python train.py --num_hidden_layers=11 --hidden_size=192 --n_experts=8 --experts_per_token=1 --d_expert=512 --d_shared_expert=0 --hidden_act="swiglu" --moe_layers=[1, 2, 3, 4, 5, 6, 7, 8, 9, 10] --router_score="softmax" --normalize_top_k=false --routed_scale=1.0 --balance_loss=0.00163 --balance_bias=true --router_noise=0.05 --init_std_router=0.0128 --lr_router=0.0007 --vocab_size=8192 --norm="rmsnorm" --norm_eps=1e-05 --tie_word_embeddings=false --optimizer="soap_variant" --learning_rate=0.00558 --beta1=0.95 --beta2=0.99 --max_grad_norm=1.0 --batch_tokens=[32768, 65536, 131072] --max_seq_len=768 --train_tokens=371400000 --max_steps=5595 --dataset="wikipedia_en"
Below are experts of layer 3 (counted from 0) of a mixture-of-experts language model. Rows are named router (the router's row for the expert), gate (a neuron's input weights, with its number), up (a neuron's input weights, with its number), down (a neuron's output weights, with its number) and show model dimensions 0-191. Each number is 200 + 30 x the weight over its row's rms, rounded and kept within 0 to 999.
After each expert's rows: "mostly gets" lists some tokens that are sent to it at least half of the time. This comes from a sample of Wikipedia text that the model never trained on.

# expert 5
router,231,199,206,195,242,239,188,138,207,269,159,248,171,162,266,226,192,204,125,201,182,245,211,208,235,154,269,201,261,181,223,156,198,226,234,186,150,143,150,215,186,177,167,174,187,180,186,190,235,213,189,145,189,192,223,160,203,172,171,247,211,235,239,191,195,237,239,224,187,180,248,227,257,155,202,148,182,197,209,207,191,210,169,252,166,262,204,209,201,179,208,160,234,178,168,165,196,184,173,209,211,240,200,206,213,191,223,139,225,188,193,189,214,217,193,178,160,217,201,156,214,178,182,238,247,195,240,185,173,197,210,226,213,207,213,212,192,170,192,194,132,200,209,173,198,264,189,172,269,163,206,205,214,150,207,183,182,225,141,212,176,155,186,205,185,200,161,214,243,174,162,140,222,215,214,194,177,213,227,196,246,231,184,200,217,182,211,232,210,188,191,224
gate1,211,200,225,138,189,211,185,223,221,184,173,197,170,223,172,225,237,214,167,212,239,152,222,183,165,152,204,206,204,255,152,151,223,176,225,191,228,164,220,208,177,263,198,199,175,212,177,202,180,191,218,195,227,212,188,189,215,164,215,222,155,186,217,208,191,176,215,206,185,227,197,230,190,178,159,154,189,155,150,258,203,251,193,165,168,201,177,219,147,187,173,195,238,220,197,220,191,225,213,182,184,151,161,238,145,201,170,230,204,215,168,194,209,196,165,237,234,192,194,185,162,234,201,217,204,229,216,199,204,248,235,166,225,163,231,214,225,237,154,180,224,232,163,188,188,225,225,231,162,230,272,220,254,238,223,250,190,240,224,257,193,215,169,193,143,184,172,194,193,239,155,202,156,162,154,192,230,194,213,205,213,134,221,190,202,167,249,220,233,149,199,310
up1,219,208,180,208,209,204,157,130,198,180,101,146,198,236,196,175,174,214,216,154,176,162,202,220,193,231,264,163,236,172,175,207,175,196,273,176,199,157,229,196,185,269,217,191,170,234,233,210,201,257,170,216,248,191,196,212,192,178,215,193,219,251,190,182,131,152,214,191,208,181,200,177,163,182,220,216,180,212,168,146,178,203,167,176,186,189,207,222,199,190,207,197,220,172,200,209,207,210,258,242,164,182,228,158,209,194,214,174,201,227,210,210,231,233,205,217,231,220,244,199,281,203,192,212,200,199,235,196,217,193,198,195,244,233,126,181,186,150,191,182,159,173,186,236,173,196,205,276,208,240,201,175,204,210,239,248,190,171,256,210,282,202,244,164,196,194,160,206,212,189,133,216,204,203,157,205,163,210,217,188,206,199,152,206,232,205,195,212,149,226,223,222
down1,239,181,161,284,215,195,208,183,195,217,200,227,228,223,165,184,154,192,248,211,226,143,208,203,149,184,214,188,191,161,186,225,196,215,229,217,175,204,170,193,197,213,184,135,228,190,167,273,198,201,191,214,238,156,187,200,187,234,195,240,152,196,219,256,270,189,167,180,203,201,176,239,188,219,195,195,201,207,188,240,218,164,189,166,209,173,154,148,152,218,197,166,194,192,208,268,182,128,245,156,216,201,159,227,232,247,235,210,195,205,200,213,221,197,193,172,190,206,188,196,209,232,216,186,176,234,208,203,201,227,152,200,241,225,185,164,210,208,234,246,214,235,186,229,212,219,226,199,187,218,253,151,194,148,193,167,183,204,222,232,211,187,206,156,197,184,211,225,221,167,176,223,144,147,251,149,197,242,176,243,158,123,181,211,160,203,246,247,211,145,248,198
mostly gets: "ti", "man", "si", "ga", "ci", "na"

# expert 6
router,161,239,180,196,228,146,236,228,173,197,233,222,168,293,231,154,213,226,242,214,219,202,200,192,174,250,151,178,181,225,171,202,190,206,220,210,214,218,208,209,205,199,226,221,214,183,188,229,239,133,167,264,171,202,129,193,195,208,178,196,174,201,162,211,204,215,164,197,288,180,198,169,213,129,191,223,131,217,213,188,201,190,236,201,238,193,226,262,193,198,196,175,281,168,212,167,193,183,183,162,232,186,163,228,231,205,216,213,169,230,186,197,225,194,133,240,223,166,229,219,200,196,192,247,188,223,161,181,207,218,186,157,220,162,193,220,213,177,207,201,187,186,198,177,248,179,165,211,140,195,213,184,194,285,157,213,185,185,226,248,193,202,216,172,231,189,244,231,160,155,246,214,179,191,222,165,215,248,195,187,187,191,238,186,185,220,170,185,199,157,234,162
gate5,218,143,221,156,191,227,201,206,170,250,152,183,245,283,181,199,256,244,213,191,197,180,207,158,194,197,209,170,183,177,188,216,240,217,179,203,199,280,196,130,236,149,198,229,228,185,237,192,190,133,186,201,225,192,157,247,221,178,183,178,217,204,156,237,228,149,191,256,197,185,245,179,169,234,266,213,166,171,219,192,184,164,224,225,221,165,231,213,247,188,220,128,235,188,177,161,211,158,157,195,190,184,235,204,201,184,182,204,248,233,208,211,184,228,221,226,227,241,229,190,165,185,189,187,217,221,161,156,174,199,226,203,209,219,215,181,241,150,195,211,205,201,169,207,262,192,200,206,174,221,175,188,223,171,202,193,194,140,203,137,194,168,189,206,211,218,148,200,226,167,223,214,197,236,226,214,205,182,177,236,177,188,225,207,283,211,141,230,206,155,183,196
up5,250,254,184,189,130,172,228,172,219,188,191,225,216,183,231,205,228,180,195,228,243,180,189,216,210,198,204,220,165,195,221,126,232,222,185,196,216,199,160,232,191,239,210,181,224,223,167,234,191,235,196,233,235,216,175,185,139,195,183,207,178,189,263,174,191,188,184,182,179,170,176,219,186,195,168,169,264,222,210,234,215,221,213,228,182,154,227,193,227,154,169,256,224,206,241,232,200,155,249,155,164,206,260,214,161,199,214,197,171,198,226,203,190,208,229,124,165,192,155,224,243,245,222,235,204,202,201,162,170,218,147,164,236,162,229,228,166,185,218,189,196,214,173,232,169,174,139,235,184,129,185,232,212,159,222,212,221,240,206,244,216,205,226,203,226,126,210,191,183,229,180,198,215,189,224,134,226,221,183,192,206,194,139,201,188,177,229,192,202,267,144,193
down5,221,200,226,189,176,236,179,213,169,164,166,190,170,248,153,238,243,211,235,135,159,243,187,174,199,232,188,216,212,228,240,190,201,254,224,195,187,226,205,204,230,167,131,250,180,210,239,221,181,228,220,192,169,250,163,121,220,193,228,215,185,195,198,187,200,216,249,211,210,156,245,171,223,175,182,211,234,174,201,246,255,205,198,153,186,225,225,159,228,157,213,182,229,207,217,175,185,225,163,148,232,232,204,190,178,279,247,169,188,208,178,202,198,246,187,218,173,247,178,207,201,194,171,194,165,197,205,143,175,182,203,140,252,240,191,153,194,183,226,202,236,212,179,157,151,268,236,204,229,197,181,198,198,186,184,235,221,202,178,215,225,167,215,202,211,196,237,182,234,214,158,182,214,182,188,199,216,172,147,212,213,185,195,204,154,171,201,162,272,216,157,136
mostly gets: " and", " to", " where", " when", " than", " but"

# expert 7
router,171,207,215,212,192,223,172,176,209,190,182,208,181,240,189,197,210,192,244,226,195,163,195,213,187,166,202,211,197,198,196,205,204,161,210,171,164,193,186,194,195,225,180,136,200,142,222,139,219,246,191,159,189,176,189,249,153,188,178,165,205,204,156,224,196,251,149,223,182,193,174,202,193,233,197,242,242,206,182,185,143,132,195,189,244,150,187,196,222,193,204,228,205,198,162,230,207,266,139,227,197,222,195,234,207,212,146,190,198,226,215,212,212,221,220,296,215,233,143,227,176,170,197,263,162,239,273,195,196,223,207,210,198,212,223,166,267,194,223,171,192,182,182,262,200,195,195,180,238,249,245,169,238,239,204,163,196,164,252,183,270,214,190,215,206,213,180,189,195,217,250,247,194,183,185,257,182,179,167,229,178,207,210,160,190,172,155,206,177,258,175,157
gate1,238,150,236,240,190,206,186,220,175,190,187,187,271,182,173,259,230,214,231,177,213,200,198,166,197,153,220,188,230,231,234,180,161,184,172,213,170,219,189,186,187,192,213,208,204,176,206,232,194,278,193,223,245,162,231,258,212,229,164,235,239,174,208,176,188,192,230,194,183,178,220,250,187,154,158,188,233,204,208,211,182,222,234,196,161,211,220,161,192,206,144,168,222,203,227,205,194,176,254,186,198,237,207,173,203,196,210,159,141,196,205,148,130,192,201,258,224,188,146,203,186,219,241,171,207,171,222,155,268,192,189,290,140,200,201,190,226,196,162,191,244,230,189,199,205,186,136,170,208,162,147,169,226,211,220,165,203,202,211,230,214,194,149,234,252,211,213,145,218,181,170,226,178,186,140,193,169,213,212,249,205,234,185,161,220,236,170,199,245,201,212,208
up1,238,219,231,231,219,197,220,149,237,184,182,176,243,225,187,246,173,191,229,224,192,139,219,167,181,161,191,203,197,181,151,237,134,255,190,189,207,206,225,192,188,233,215,192,159,188,181,217,219,187,209,236,225,189,262,217,177,234,140,281,246,166,200,192,244,179,198,217,176,197,221,244,145,193,168,201,204,179,228,259,211,201,200,190,179,223,142,201,180,242,161,148,242,196,225,183,175,179,221,229,155,195,212,208,249,195,175,205,219,191,232,179,192,186,157,192,186,189,152,195,176,179,200,217,163,152,221,191,216,188,191,245,167,184,252,182,211,205,152,202,197,198,144,218,191,255,203,201,165,156,233,158,208,218,187,155,202,205,237,207,224,187,177,161,248,254,216,124,149,204,223,199,187,240,207,210,218,238,219,265,171,253,193,224,163,226,139,218,217,202,183,210
down1,196,229,180,174,194,193,166,183,253,217,182,201,196,151,177,185,171,235,226,180,184,220,167,205,160,163,204,199,229,174,162,202,156,164,236,202,229,197,193,192,225,202,150,240,194,215,201,181,197,204,234,205,141,227,186,185,245,215,278,246,281,179,171,191,196,212,151,260,176,273,220,213,171,171,166,201,246,197,231,202,164,228,234,218,189,186,207,285,194,235,236,252,200,212,215,194,181,131,195,186,216,236,158,184,166,210,187,184,181,137,187,167,177,194,225,170,231,165,223,237,219,200,201,227,197,155,135,225,237,190,209,239,213,179,169,179,197,181,210,180,199,183,247,208,258,195,227,214,194,178,206,158,190,144,245,197,165,209,236,160,226,200,196,200,217,265,242,201,195,262,190,160,214,186,169,181,230,243,157,208,213,161,185,178,221,192,215,240,154,195,179,184
mostly gets: "I", " A", " Me", " Ha", "A", " Do"

# expert 3
router,264,189,205,207,157,190,234,199,181,159,210,153,186,206,157,216,236,240,133,183,200,221,212,141,222,248,191,222,171,213,179,216,192,227,228,232,230,248,262,189,197,183,258,225,178,214,188,205,216,252,197,201,235,199,261,205,183,215,184,204,138,198,229,201,213,124,219,163,189,197,186,173,174,209,205,234,195,173,211,179,254,217,199,222,201,231,227,215,245,181,210,203,198,236,214,137,203,195,207,235,176,191,212,169,217,238,171,225,221,169,159,207,210,163,197,142,205,194,221,199,165,220,164,137,172,183,232,174,158,148,183,190,161,228,178,159,216,220,263,228,207,222,211,274,206,152,234,198,188,163,156,202,162,182,195,152,188,181,192,203,169,182,213,187,184,182,205,221,231,256,216,202,207,167,195,205,213,177,187,213,149,211,167,139,172,246,248,151,173,176,275,210
gate28,157,202,156,265,257,239,216,201,172,228,167,203,184,237,199,207,185,156,209,192,198,192,137,218,173,224,193,176,206,163,242,254,207,243,177,176,211,205,238,147,159,200,205,211,171,130,125,183,178,206,233,199,230,183,203,240,178,187,200,207,177,190,230,186,215,222,203,169,286,169,199,238,176,190,161,201,223,242,278,233,201,156,201,214,232,210,245,166,193,190,174,206,223,217,240,235,188,196,198,193,187,169,206,211,171,234,195,210,186,177,180,204,142,239,144,154,217,225,251,223,205,208,181,173,254,228,216,196,194,162,142,231,192,237,174,136,171,255,253,164,202,203,140,199,148,193,202,201,217,228,228,228,237,232,181,212,205,177,146,213,183,191,215,226,170,198,212,204,218,202,257,223,189,160,163,185,207,161,217,241,213,210,221,215,231,207,194,161,188,181,207,159
up28,152,164,182,229,247,258,225,221,172,270,176,184,196,198,264,185,193,177,193,162,201,203,131,204,149,177,203,182,184,162,238,248,187,241,202,185,195,168,249,143,202,196,233,203,192,165,156,164,196,195,203,214,198,150,207,232,213,197,225,230,201,207,191,189,191,256,196,191,292,204,202,224,179,183,176,212,199,236,247,213,204,183,208,232,208,243,228,189,181,182,193,223,235,216,228,197,175,203,241,179,173,190,224,230,157,232,225,180,161,151,196,184,176,265,153,167,209,234,248,227,183,168,172,148,281,209,212,192,184,190,148,194,212,237,200,166,185,215,284,172,188,163,135,202,138,216,211,228,193,179,196,240,199,205,191,204,217,156,144,218,153,190,207,205,202,192,205,174,227,216,202,226,189,168,172,219,233,180,244,212,185,198,261,216,199,193,174,148,189,220,208,223
down28,211,182,201,194,251,192,198,262,248,241,188,191,90,231,198,217,180,236,178,177,169,167,158,202,164,175,215,199,139,196,174,226,276,168,208,233,175,251,237,228,201,217,256,221,175,192,164,199,189,230,243,234,241,214,208,208,204,206,195,128,245,238,208,242,171,189,159,171,238,194,188,175,242,221,200,234,149,200,181,203,228,177,182,180,226,164,228,194,149,220,221,217,225,198,175,229,159,220,200,222,161,185,185,216,200,155,183,180,180,149,149,233,185,202,183,186,172,207,233,211,192,231,255,193,180,252,142,228,214,181,204,210,202,155,252,200,164,226,172,197,200,169,193,183,183,236,186,227,211,232,236,189,194,188,204,245,180,230,219,216,197,169,185,199,199,183,126,219,245,193,178,213,173,218,196,228,153,221,201,144,241,197,248,229,169,226,234,169,169,191,177,168
mostly gets: " |", " details", " Total", " information", " Coordinates", " medalist"

# expert 0
router,225,203,237,215,168,145,236,220,236,178,235,124,223,187,157,185,176,207,206,226,202,257,197,246,153,235,222,148,165,222,226,193,181,164,183,227,181,192,203,218,227,230,240,206,192,230,245,214,116,147,166,235,162,212,195,199,198,224,225,188,188,133,194,192,199,154,197,162,220,271,163,245,184,259,195,195,207,218,158,174,222,231,198,176,147,215,189,195,188,168,182,184,162,156,180,250,228,202,261,221,183,198,221,152,152,227,250,216,186,207,189,253,195,151,206,156,190,152,240,177,226,199,214,173,166,157,200,188,160,193,200,249,208,176,215,210,184,240,247,228,231,182,235,191,188,157,220,219,211,168,232,231,172,231,231,210,248,166,191,205,219,188,232,161,154,220,183,202,181,200,204,237,182,163,215,162,204,148,219,195,198,183,195,219,184,156,207,170,206,192,226,236
gate9,188,201,232,163,187,244,241,227,195,211,205,175,235,186,174,215,163,177,204,220,248,172,240,236,189,140,201,184,172,232,170,186,181,148,205,184,218,159,185,230,198,188,202,192,168,201,220,156,166,230,130,174,238,255,166,211,173,161,199,172,187,218,267,186,189,216,217,173,136,221,241,231,216,203,162,176,171,217,214,242,241,193,185,194,176,225,220,175,207,239,158,214,202,167,169,168,244,214,241,152,158,222,163,207,174,205,195,226,195,188,185,240,179,170,196,201,234,238,202,214,207,184,219,175,157,238,238,155,224,211,165,225,133,217,239,175,201,194,237,212,170,142,176,230,175,237,214,217,218,228,202,246,199,185,239,205,181,141,230,211,195,184,181,180,166,178,278,220,214,173,142,186,194,245,177,214,214,186,250,260,192,251,185,232,185,197,263,189,237,216,232,153
up9,208,241,113,192,224,190,175,154,207,158,200,176,174,192,249,153,206,199,246,235,201,252,163,214,208,204,190,242,186,176,251,201,204,231,184,175,274,225,228,199,199,205,181,219,198,199,180,211,225,254,184,235,216,209,186,258,176,176,218,116,146,223,136,213,207,218,235,211,210,266,216,192,206,236,210,178,169,215,222,185,204,179,227,203,159,224,185,213,204,183,212,203,181,187,199,200,230,206,200,176,225,194,179,140,185,201,170,168,168,220,217,233,119,207,185,200,130,194,190,193,214,182,220,235,174,221,210,194,152,224,257,217,187,208,209,207,156,258,209,175,156,219,172,205,251,204,138,218,213,157,221,196,255,209,237,183,199,202,163,154,233,226,184,182,222,205,191,202,221,189,222,167,170,226,216,191,159,272,237,192,193,197,207,231,223,157,169,231,197,162,119,216
down9,192,225,219,182,219,186,187,254,163,242,246,231,211,231,189,164,146,189,180,236,183,261,216,239,211,187,159,232,171,217,209,204,213,233,184,139,184,195,170,193,219,160,167,178,232,167,195,256,196,182,196,113,178,168,197,230,211,163,150,210,220,215,241,233,177,197,175,184,270,211,177,234,201,196,175,160,233,224,189,180,207,188,242,213,170,216,189,292,208,185,222,201,224,215,227,188,150,246,219,258,212,199,222,207,166,164,211,184,170,211,178,178,136,242,207,204,240,214,223,252,213,184,237,187,171,228,234,191,143,200,196,155,209,178,178,173,221,211,189,171,170,183,227,195,221,175,235,248,197,185,196,229,187,275,236,195,180,159,182,222,158,202,213,179,186,174,195,159,217,236,217,173,217,238,183,182,240,123,164,219,211,204,206,177,173,205,253,216,177,140,171,190
mostly gets: " $", " +", "000", " −", " km", " m"

# expert 4
router,208,180,163,165,190,205,185,189,245,156,182,191,219,201,225,218,207,209,157,154,159,172,198,180,220,196,130,221,173,202,182,227,205,174,189,209,233,217,273,200,204,178,221,201,228,192,154,262,269,207,192,239,231,194,193,195,263,201,248,158,232,196,200,165,206,176,260,196,216,190,189,199,182,217,224,182,205,218,245,170,235,234,224,139,166,226,165,191,159,241,197,200,152,189,192,239,202,201,204,150,206,184,221,175,187,165,168,210,232,203,227,186,169,189,244,247,227,199,163,202,228,224,233,195,175,187,190,231,241,202,247,140,239,206,164,253,198,187,224,235,179,173,231,147,224,177,201,219,245,232,189,213,175,188,155,256,232,259,231,177,216,206,193,198,237,167,181,171,230,230,158,146,186,258,178,227,194,229,180,168,257,171,228,264,255,187,234,188,183,198,201,170
gate27,229,221,183,234,247,193,184,224,196,186,167,195,227,207,141,146,218,254,175,166,227,221,179,210,231,168,176,197,141,173,218,229,176,258,224,180,167,180,183,225,166,163,220,179,159,188,181,126,216,204,159,229,162,247,195,218,225,216,216,221,202,147,195,192,139,226,193,213,173,226,201,193,198,247,222,201,202,197,205,236,162,235,179,238,222,177,213,230,192,297,201,180,113,154,178,188,198,206,217,235,178,229,184,234,167,213,182,166,180,156,201,181,214,209,243,173,215,191,208,213,220,163,254,202,199,205,197,187,234,156,202,268,197,174,225,168,179,206,261,253,183,259,183,198,188,188,207,193,208,177,208,220,208,218,197,230,196,197,122,217,171,224,196,236,163,166,160,192,175,210,206,196,207,174,229,214,185,173,163,245,239,225,176,173,223,188,237,209,190,237,178,285
up27,199,223,225,194,208,224,213,171,205,192,221,182,184,201,193,149,223,206,247,213,194,191,130,209,216,248,214,215,170,194,223,194,166,176,204,159,192,194,167,217,205,129,121,218,190,228,236,186,166,190,186,184,211,239,188,200,211,221,283,190,197,141,221,211,178,259,218,234,195,172,188,193,230,239,202,167,234,233,198,223,134,215,166,211,249,210,213,234,201,218,222,229,199,197,203,213,236,224,180,202,175,246,165,185,172,152,191,122,227,272,222,217,208,199,200,225,150,205,174,250,189,130,216,211,223,235,205,133,174,142,146,203,185,218,235,175,183,212,236,206,212,218,201,179,191,254,219,174,230,156,201,166,163,208,233,243,216,136,165,217,194,204,184,218,161,179,192,254,215,203,214,189,216,191,213,186,157,204,210,181,123,197,222,240,180,202,226,207,170,261,166,230
down27,227,185,207,228,229,185,188,223,189,142,224,139,171,228,232,178,160,167,174,235,223,180,162,145,209,239,247,211,233,210,194,112,202,205,186,170,200,210,174,238,169,172,183,220,192,164,204,212,195,203,164,241,147,213,174,214,216,221,233,194,177,239,188,185,178,183,264,219,222,157,202,202,194,156,248,230,204,210,177,238,202,233,192,192,225,196,154,177,155,203,210,251,228,206,229,176,237,192,204,186,218,243,208,231,171,204,191,200,170,281,219,210,235,214,153,155,250,230,256,180,207,238,193,205,195,189,203,185,171,188,171,214,209,192,220,136,213,211,154,210,163,194,175,211,222,171,212,212,259,210,190,216,233,185,254,210,238,127,229,168,173,263,187,161,194,187,215,246,174,211,211,193,201,229,288,197,174,183,211,221,199,189,137,181,171,207,220,185,189,196,159,133
mostly gets: "-", "–", "\n\n", " Mid", " re", " un"

# expert 1
router,134,150,243,200,172,132,269,219,201,192,220,157,248,196,158,204,210,220,227,185,234,152,177,184,204,139,232,218,190,220,183,150,206,181,160,184,210,196,224,227,207,180,248,220,212,222,197,206,159,246,248,257,203,205,243,216,165,178,206,196,217,187,219,205,175,194,175,205,199,203,194,180,171,227,154,168,223,212,188,194,179,253,226,210,223,215,156,176,150,177,192,215,229,220,228,175,165,224,224,233,256,190,217,205,241,209,211,270,209,251,241,152,190,201,182,212,132,212,262,207,209,220,205,161,165,187,172,244,182,201,236,208,187,230,194,172,170,251,168,204,191,148,170,200,251,160,202,174,144,181,146,204,207,165,164,216,195,171,188,205,164,233,151,214,194,172,206,185,193,206,179,224,231,199,220,242,209,211,216,184,144,223,179,235,225,270,178,243,206,251,172,181
gate18,163,188,189,167,189,215,228,200,224,255,179,198,241,196,234,203,231,194,215,188,238,204,207,169,156,165,235,220,193,222,138,294,231,232,207,182,205,240,153,243,198,233,134,202,164,228,239,227,186,212,207,140,220,195,170,197,235,203,229,213,225,181,171,214,175,146,173,169,198,204,176,207,196,263,179,244,230,235,197,208,243,223,179,161,232,182,175,176,198,169,176,217,206,214,223,199,194,210,184,157,202,163,178,206,243,218,193,198,197,216,172,204,182,213,164,192,213,252,252,199,198,188,164,238,225,164,199,244,192,228,152,205,163,235,130,178,182,223,175,173,289,187,194,228,125,188,198,215,205,209,211,221,169,169,153,276,174,215,151,171,203,182,193,242,197,246,177,150,167,222,211,217,194,189,191,184,188,178,169,224,222,212,231,206,209,266,200,186,126,180,204,207
up18,198,149,212,233,230,259,127,182,255,201,234,156,205,193,205,177,250,203,173,152,231,252,182,206,210,175,210,175,220,243,166,182,214,167,239,172,240,182,211,214,165,173,167,203,215,139,243,185,194,183,166,195,183,183,195,208,144,187,216,220,200,197,199,210,175,205,216,237,156,209,156,244,216,128,188,164,187,190,221,187,175,196,187,183,200,186,246,183,146,163,270,183,190,191,194,202,193,211,210,195,197,174,210,211,209,227,214,177,243,220,162,178,195,225,216,241,189,208,257,194,230,246,275,188,163,236,175,223,200,190,235,220,208,153,228,221,134,169,225,203,197,206,202,192,220,268,185,235,231,196,202,185,151,238,270,167,257,170,203,229,184,178,183,224,156,218,200,205,213,151,172,220,156,206,196,233,176,280,203,161,247,198,217,245,162,191,159,182,181,190,193,208
down18,156,197,181,148,180,177,213,204,225,236,149,213,227,175,193,176,175,246,246,200,224,234,192,206,201,246,251,214,209,186,247,185,187,213,210,181,178,216,238,245,167,217,205,222,178,244,183,176,214,194,178,182,192,203,193,179,180,221,243,230,149,209,230,162,205,210,194,199,223,150,151,200,165,133,234,167,167,252,151,234,213,216,237,231,243,219,209,205,191,201,216,162,211,158,214,269,184,153,181,175,200,219,213,224,206,212,147,183,226,202,204,213,201,212,193,169,174,194,204,231,167,235,243,200,220,154,186,217,110,225,209,191,194,254,211,185,159,217,217,196,209,246,196,219,188,253,172,198,219,237,205,192,174,182,242,236,248,181,166,197,192,180,172,207,231,145,163,174,180,169,143,150,199,208,165,255,182,165,187,134,200,214,178,228,191,232,158,250,271,208,262,175
mostly gets: " States", " University", " government", " season", " century", " USA"

# expert 2
router,180,209,171,197,196,225,178,243,158,214,186,248,214,171,170,184,172,92,232,205,208,186,191,205,218,213,156,205,209,155,207,224,212,219,157,177,214,237,161,163,191,225,158,225,204,235,222,181,162,138,235,159,224,216,180,216,231,219,208,227,222,216,203,208,205,208,195,223,180,220,208,192,198,178,223,205,243,179,186,288,222,159,188,167,219,118,230,166,221,238,210,229,134,237,254,195,198,171,214,166,177,167,194,224,172,175,217,200,172,158,196,188,170,241,198,171,248,208,148,199,202,215,214,162,240,210,152,223,271,205,155,205,184,179,196,202,165,177,142,166,292,261,169,208,145,240,198,217,152,222,185,210,217,169,260,234,195,232,176,164,184,230,181,230,218,225,236,174,148,180,186,191,195,212,179,179,208,185,197,214,208,184,200,209,186,205,205,208,222,187,170,221
gate2,165,188,207,193,189,178,252,208,154,199,148,224,192,235,197,223,219,213,210,261,194,168,177,198,166,209,272,208,207,235,227,164,231,220,173,181,214,187,160,205,172,173,218,240,220,193,196,184,164,101,161,186,130,262,239,244,230,173,197,216,155,231,179,207,217,246,166,212,183,243,205,218,242,265,165,191,211,201,226,270,197,212,190,190,225,157,162,233,161,182,151,265,142,194,212,208,138,214,220,183,206,141,210,159,225,198,231,219,210,177,215,201,169,201,200,194,244,172,167,173,195,179,228,180,177,219,235,180,208,207,166,180,245,202,203,177,228,198,147,194,177,181,228,193,209,220,215,205,170,222,235,182,252,195,190,187,201,225,260,225,247,153,211,148,194,177,221,211,194,212,184,139,209,176,185,200,194,183,188,191,178,218,216,229,227,227,257,190,196,173,166,254
up2,212,230,202,181,233,196,194,193,203,223,194,239,206,172,142,195,173,227,206,208,197,189,206,213,175,162,162,128,185,184,160,167,200,250,219,172,248,185,211,229,191,208,241,256,181,204,200,214,219,187,217,220,193,172,176,221,202,184,190,177,225,193,239,133,192,235,216,215,228,164,212,239,188,230,253,211,148,215,177,187,172,174,197,171,171,203,221,214,189,198,174,156,133,199,207,196,177,170,188,253,191,317,217,225,219,216,164,191,206,204,221,162,222,170,225,183,185,228,243,154,240,213,198,205,117,196,179,230,209,172,150,153,194,212,160,212,185,221,176,270,210,191,242,179,215,171,227,199,201,180,226,239,159,161,234,212,180,171,221,210,195,247,199,292,213,220,172,180,183,222,251,174,195,183,194,229,203,213,135,190,131,144,233,219,195,206,208,251,210,226,218,218
down2,199,198,218,231,214,169,220,219,188,187,149,221,166,147,216,192,207,101,205,244,217,217,161,169,200,243,258,250,184,184,205,236,221,203,198,215,221,198,172,189,172,217,229,166,176,246,176,187,227,198,156,181,233,180,206,184,172,200,180,160,253,217,242,168,178,154,160,176,205,166,216,187,245,193,180,164,197,224,214,226,186,153,205,164,169,207,148,177,242,197,234,223,202,226,240,207,200,175,208,239,209,211,200,179,176,139,183,200,160,225,166,189,198,237,217,209,195,196,264,225,176,232,180,163,214,261,173,222,154,236,206,251,228,205,217,206,261,251,197,183,244,262,206,233,202,218,133,223,184,168,170,209,187,233,188,170,209,140,188,210,218,170,205,247,200,204,194,187,246,172,230,165,255,195,159,181,142,188,165,162,182,197,205,193,193,212,187,221,287,228,184,211
mostly gets: "th", "st", "est", "ent", "ist", "ct"